Experts of a small language model.
Size: 10 layers, vocabulary 2048, 9.07M parameters.
Training: a variant of Muon for the experts, 235M tokens.
Below are experts of layer 4 (counted from 0) of a mixture-of-experts language model. Rows are named router (the router's row for the expert), up (a neuron's input weights, with its number) and show model dimensions 0-127. Each number is 128 + 24 x the weight over its row's rms, rounded and kept within 0 to 255. Numbers have three digits each.
Before each expert's rows: "comes after" lists some tokens at least twice as common just before its tokens as in all text. This comes from a sample of Wikipedia text that the model never trained on. Tokens count by the router's weight.

# expert 15
comes after: " the", "-", ",", " of", " and", ":"
router:070163149134148152131132081120080125137143145138139133124135174095160167158135120110061108101088138133137139107127129114125134157105132105122147133135143088100139092140152120123162135132134146152156144084118092113134148076105130145132142109154149148126079128093120166190139122134089097142112129152118144124101131109110114115146156091146073143106096140141137107097113109099123122127096
up18:138165088148104140162133161117071100141175123138105135122110123125122155120135135095133114150121110124170175128188136117138107172115120117161091114113107118110141111145103097075140120145080123107151144098121115139129126069124133131118122120144146122149173141124140168142096137138099124113137080112096152123075120164106120159140178117167119143113102142140133089155094152116128131104133
up19:072109121104122168132130171150124137129178147117154140081125156131159115155142120144074114102101142126118160129120119175122138148085132143165109098136109113154146068136125131125131114156097142110155087126118121129152126125155113139113105144140117116142143145138122155164097152132122108111150102131142190106116100107115118094121194110135102110169116125177132111130060104117120130127121
up20:093125105115138115099124146115129164124107139110137118102095107129071152147131110086092139165134131152132136095134135147090049120080123145108071131142126112109154091102145125148137122126119128104168125129140118115158128113114134135129105112122111150141103153155093126131109104177138115120090184130123140154141134148137144128135150137114167197079122126152105118126140122107125134054126
up21:125164099119086127121093089060109070137137141135097140140087105131137166108110147088130129100146137119121129104154154101071121110110179141091146136106158085103128134120102154114150116147103137137140143150110109143121128097083122114135102062146108171138107149134119085125136121131118115136119143115168105127103099109106110104131122110114115177147172156143138124133139116102142155113130
up22:106124119146146175159108170140135116061138135124125105075096129143107141127142119131143100117087155095121152118108135128156120142143136120122101104114134093106110123130177094152145131129092171125138109142157079111136117087115119147125153139118131164164120151117115125149081111102122129137125133125124132115112159103180126114100147164130091134183141098169148161117146074117167098148094
up23:075115138122097166143089129101114137133164123137152137119129127176119114162123124100147156102136164082174130102146129143135119152158102152111093136132081161100121112144158106140116115146132156142151110145105130154157173122109109176106120164105141137099126174120084150116130099144129103106117163087150092093126111135091115133128085139151131158161138108131121103073133145120098099134117
up24:085142090155150109173140116131135124099125121127085110179117120085161123132151135135104130138097102132158128085086149121091117136071112151117139125149133118049137125110133134124157126144111151129105114116125124087083107136110109132111122127140155145145129153122165173131109150045135130136103120143151136113097098128145111145128154111170124149133166083128146109129154137111136126098093
up25:105163161105114120140140088125114182144114174137142160061095110117126119143136122113117123140100133126130138133093154166105098134113121148121090125144158116122111115152120134132171132164088188107142127110162157095156085138127137128122146132103135140107146117147156092155125091133086136157164160165125085159134123095151143124141141120164139156135133133184098145122133116133174118117092
up26:105120152149145153119099143144086158152148138093143178074125121116161123126126148126071146114072118139106097114165146135104129146113140160124120118153113089096080129154115131116108129116133102110118126164125112133135139145146160109136134180103132102105147161120148140178124138152125119159097089176150127145106186132106151114156166108150086149130124143176117106154111100142131114134113
up27:124167154131150133200160149102092124170201134128134118129102093185112114141167135121131115169140145124142147151162153152127100122145191098089126140079146102125160162122117141132125164098108153129115118133146139111126164091121119145113125102131106147159091144142146173154162143130106137136099112148153133118145119129124137146103143091111132127153104133139129132135130171111102162152119
up28:094126115132124137100134175113068146166171144083150140122111081150118142197111133143098085122137151143140132130119122180113126171158148114105128140111111107133174114131121132104134110145105140125136162108164122131150175118151129076117129139144113153145149201110126111167137114122120117126101144109170171121104129120119124162168110102119138138141084113141134157114121164125125112134136
up29:139077127083087103172099124096088134185119144100102166111150151105145107126113137155107129126137136093098151112125157151152135132133140128142151129132065118101119122125143125101109154144178136129132100146126098116128125158112136143138100157123133157102128183122124125126166157139129104091115089107124121103119124114133102100108149093140068108147133091096127093097137098120138075142099
up30:109185110135104155125150120121124135134150127143143169107142128125091139087106148145086111125083140131126114104151131135115117144136141108131117123118154202118156122149124109116129126120122098073141125122134085125113103117149062121104123108142176126121104154112152161140126115168159174100139130140149111090097148116123139157160167092156090160136129180132127129082119161151154099121111
up31:155142112134146142154106131150088107148167117143148141060140172150160130154100134113084095118108140135095203103142109126126133138119135089137088132134170108119056115102133094109136137134075134136140131124091127112184151125127155120137126153174087157123122137105126135160160132065109127155133115128132119141104105088116135112131114110126101130148113102118145111150121118146128117119130
up32:160158139121098121133142116069097128130098121150130100126120122121104153153141105127070162122144115118130119180112127137128134182158127150120138123133164094123117128133127149131138111130146103101113137141076091078134171131092142127138127155057132113082115142130155181145181111154117110151152132143108130118137143147120142133119081092161093107158159128154158143150145132114080143133132
up33:102101143100093154151175133151076041138120122153135136123106117120107112154157123130133144139125155119129167132103088128134126106091161157143118117135130116101151135105140119109162136118128149169124144086134107106092146159148109092131113106143108123114085171103106116155142119113081161121161121136142123141112155096082120083147138116120106110144089102141135096146156106099113085148143

# expert 31
comes after: "-", " the", ",", " of", ":", " and"
router:117124097124136130128098099140100092087126163134167133151126120166140135097161096092117108086099139198097112100151080135129122136125136100135118133174156099132148096127133148123125099130155158126108167142138116131120130133163131081117092094158132120098114101148145139092099133124129094106130094157108132129130146088160129115145132105098106138074155114138140117110115085096124153080154
up2:148111115123083136134114167144175118060131110104151109102096084149133129150141117143136135100148087165116087085114112109091139104108127158121113096151140135152094114166108101156113106127138152141180116117149132118110116125143143086134167163118152125169113136149153134138113119149128114135096144127133082091119107121145105130163173117130154140134121130126138136085180100081142137159151
up3:135147109064083129125115132085103104129098123093178169116095142105119134070138151107158134156113163178104137125161130134145108112169113151136167084116110127103125141106139141129090091140137123074121108133124089114153158084151120115135127152145109128101112149101115146137120145122093126119128129120146130174078110126175121094164139110122153132124142138164123110174125135129137154121142
up4:118110107165140069124140176120132099149150114153140123104123064151096153134145147135106169127130111189129159043146129103092131114115119095119144162121155094115116103139115132176131133138158179139113135133092154132138117111150094109129115140143094111131126100112123140115120122115150117123124115111100116122158156124131146121148167171138108175137099139129061126128122148106147124135112
up5:081129118131081129141125140127147150082146132121143145130119139136095127147147160140145164111084133172157119121163078143072119133091110101118117104129146111125167104115176081135127121140081106083120123144132093117118168138144119146119171139142145103134136122156140159112073127127148125142136128158112130112114137105110161167164144181149090177123127113118141122108087140148108163136118
up6:120105139129129130107103137104114103116098110146149118146084085154129116123124140127128102166162125137132131087134123126126135104147155127101096114117137169115121106138143146142119118137127164126097146129109096167116125096170168107180080105126110144110123112143148152161059131076134152119157106164075131153129156085140153129115131108163109151150134111194148144145119125073125159140108
up7:122138128143120120084094124126161169137156094135135159152099111113123152131127138077107123119115106169134102100173164123119126146112098105135178064106131122117085151118116136152153150133129152087126146143124142111120133120170144089121102096153124116122100126137097128186107142091137121106124095132130129140116107116131115102105130151085149119101174124070118061136118131089160143133139
up8:154165110100087221126155085138129131138143142157115121112107165134133154116102125122119147120111123134161101129139137153124149182123119161115086124142124086148097127108118148140095096133158137125115121159105108136157142152177115110110102143109100155105114139099180120155146152138145116123118108131121120135124098155131151123188053113117134123155155137101148148128108148096143144147151
up9:138128147160114152148094157129118133114120169132129164135086160177142111103144103094130068139099100167125135081078104154167147171145146152144152114148162128139078093096136113149147110093130136105102148119081124101137161142158112105141089143111136154087139112113151117096123107120129143153137142118113095129110127148176144135165127112116114114104115091155123095100108123121130142112106
up10:140119111098105124117136168110144142164131091183137125146088115139137112104155134082129132135102107116144117119118093126067129180162119134126137105152134158149128135070123133168151119123157140137153111150162159134138114093113076119096109124137117130149193143120119115125071177150112105133112113121150144103112128164130105170156141083140136130133161075134122118127161127114129143159132
up11:100140130151127104143099105118127098140157140112145128089139137182097138103101095063069101111124108130094099104148147136131128137126104151090137136169137122136137108142132140120089119162093156095104138149122091146130128121162134111119164128133141139092141157138130119141128167154100081176120076153123169148125121141144113160131116166110091093093161141166117142125125109098130090111119
up12:156115108111137098134106117120090089160147130143099145135059144165127115107128105105105114135148113143110105130127133154135121122090134094156145088101142080124107100141136173146148142116109144148158115179139126120117171114152152102127067117144094141109118114150123139109112089090124159105110156120115131084090107134125142146185148073095180088127132130113101119134131131110125112129134
up13:143146135119135126165119167123120114109130151110123104127112135175105099109176089093100110157178090188118124111150126195116154123128096130121166089132146137128161111140094147144118136130141146118156133115121115109170124092156137135137137125080089148128155140107171134100119124113091128128103109128157098140089086173105124096150108117127128160157118152120101156150166147121156146114136
up14:166097154128112105162131125162119126119108172139172126127138100109140176122117136110145127143114154140153101094125146177120096157111181138111174068122171109128133158144146154138149115099119127090157154124115146163141120119141128094079106174137105132101117107165136101134148137115171109119144123181147129128103172146145168126119163096117140153127170101113138132139125150148141105119139
up15:122165110115150098139105116115093125128133117125182115168129143192104106136073132093095137079131141156143119145161139087121169124145139122119127125150123111167108117101129143123156129155157140128103131157100079120111143126167105078133128126146062129089112135119122086158169162145090143117135115159126109107107113152132119092112129144164128082152142136149106131128097156123127118146152
up16:168128118147107121149103090088131155172102143140155094123098129131112126124135148118111122116122150148104135106142105148133146112122159152101182075135147119156155148073092108164103130168084142083110181140131103100124112120099132106146144130151129112084148135111144102140116112142110135121113123170137109129117120101132132145097168083109111152102148176156095119133172114106149133166101
up17:125118128094112116176147134143112100130151136144103135121149129121137139085126083097129123096130117129108163127163117154145123119184176188084110113154159099119101163110125137138176111127177157129156139133133132171151145107135142144160087130147134128108124110135125156103172128110112090124145098092158106143111122110096105136136158086097154152154119117137091076099119090111124118134148

# expert 13
comes after: " ", " the", " p", " S", " C", " T"
router:095110157128147145115128107169121071114181124161101155087116159131151121098104130084126097122122099161134154089126152087089096109100135124130170098099111134122142089139129130127138130104123108110144125084143097124139135099140107147139103093118136121139092131185090139143109126146133133161156114140105099100072131154156102122135138110090110178121142121156129099103105146123148130128168
up18:136136128100094125152149117092080138091123116137098157100155188142126134126103133120146137068095131148118134112113175123131112094118131124091127126114132127161091124110100129142115164106186167155135159120102141164143124115130107143125151144136128165136126169117089118164092123121111169146115082155100100151071095169128118116153137132099146127145126127111119092116120126072103124124108
up19:122148126109103107133132162153127079141150132072140107122179168140124114121156130093126130128126111155147122147123153132144089110146094133123131103144139079125128100130113118134141134157112144092125115133150129138098158135090194141124154117148172168130099142131093131149139122093117147096157075145159106089121073152132136117077119115083169137127133137126139075128101123144125162152158
up20:087064146096123107125114173121106126150133111145140172077116127152096148138130152101104151126156068127162194148150159092136136118129144101118151108124104171150155130129106174113129115185125113062103140131138143149115127123114112077107113122148150132122140135139149124143103128132118132164163073121092116137125126141142124125101119135142138160112111113130127143145070125134135127127105
up21:115114101154126126134116133127092156157160088137152104130075091123155119088120125097132134157149151167140130086103137180100104066105125132173132128097109118105124095152121175127151092160156120096163093137133132130138131064124130126095122132131113131131136138103122137093110104112136099124153095118147120084132126158095133133164145139116137144096148086174131114133082121135138147123160
up22:065120137119091172134125132079112144117140130143133206112139174157136130153129122119147141116089126125148114154143172158150116183109154147115132088104068140144133109144139160123101115149148138135134149116115167114140156082155129109119100167079117084122140122115142137136120139155156107130147132116154084123131126133149094106172130119135130167146134137131166118136142135103116171136149
up23:141086156163139126111125130122140128126182118188102124105143106133156110130100146058160120133140105109154095086148134162118101149085137130136139109159132162158120105100124160105136122118157122118097184111174109113112121132169154108108123123128149088121156130126121130117115119130116143175137113150066108122136092116101115095084139127176158142111118091163113114147147133126151127137122
up24:136133132128108128118130138132112117148179086154109147101140173122132178149087105159155104159118140111109149112172138129088147128143169130119114103160110118170136115114144149123172088123147121140146155134151194166142125143108123109131130157158123137130136145162155138130130075151165156123120100176123135136139178152098107123144184147125134118112152107148127135114115134114200115148127
up25:178120124105166109137128095106107112099118112146102137139132115162141161109172122109111144165139121098126121090109197157094096127106117123124094123068140120116096132099133145135139112159118111124145118089138145164171116126092149111150119109126110122145156181136134135125175099113141125171119116137120104127045122166140106142108137122125131172128112131161120098132093126117151095137127
up26:123121120121131088110135184131099151129119108141108124139116146113095126081163186126161096144097125149134154097126147096088118108113137115124118100083163112132146106105089105132120138165147140132151119152142110117135177076138127147122095153149100161117128155136089139105122167083092091105133134138083085126087107119102093162126134136144094132115143140160103105100105118155104121122121
up27:123137141165064151105114147127076113122122095143135125138115119146143095122158119139152082120061057129116099120115168134110128104176129116119090106072106091139119105127130132135133170154092152118156142122121123156099130095113112139133115136127112089114125132129103121145120144123103134135160116109096136116110127140126123159109091096140107183122099121133136151134124191080098135129135
up28:105113136175110137102168152107097130106111114102173156122103099139156134101146187103107142179134133117141095131106124141111116146142094122124151109112150092135141131135058121139122105169109077101126113149142123107131127176122119132124147102108164116090114142152093091138164160140143094138147113070110119131127150150090111117155120148152105125142119095141140146090074123138132123106129
up29:124105127116129095107093124136101143153188094148138096119080166125118152142127103107136159136107098119144105117128136110105114097128102161149117122085104114144092134116110177133150117140141149136121132090149158130121179128150153139162080098155169141126135115117135146135117154137113140188110136171129154154128070165117106198109143110122128123124148109145114136105084093123131099119139
up30:139090168160123084157123117092121134140173110148154112081127129153132127144105151114121109147118135149130117140164162117097144112120127136152144060105175106131101090121164133155126108081123098087142145140168140149128178107129125131117102126128146156129073130185119148114164116117117126167131129116132100100148121104109117163146111118130109105146118069106123096133108102096132149104145
up31:106132156147125103130142104162155079105141157149170126124097146137154113123141134085098148135105119157156144126135143140087081117117178127138171138090140152108141129100131139130124096126125145142142117106103123130113137128150178110118090142123077145137073152107152119133112183082071164152116127148142172136065084144105140130145119155119134167143135122107138110135119115123141145114153
up32:138139136150084112092084132128147106129091108091124134144140156154121088147100109137092107138111145174126154107111141124113096070110175117128111138136079113143057085139135122129155110102117132089148118127132083109133157103104112158112114129113125116136123138128118146118129110090149153134128095158113100102135108105096087145162183107134155128121138140091114074137117153103144127160128
up33:115133148170128118132138132145082118142133160190110093141093160143145128092147104101082141103143137129169181111114132158080093128095115123126099097131129121121102142113133140111085098121097136102125109158138121109135141143136166129098084153104134129140124126143189121135124125107131181141116125133093159099157117126105081142162119121121143135133154088112127085127137147153124142189150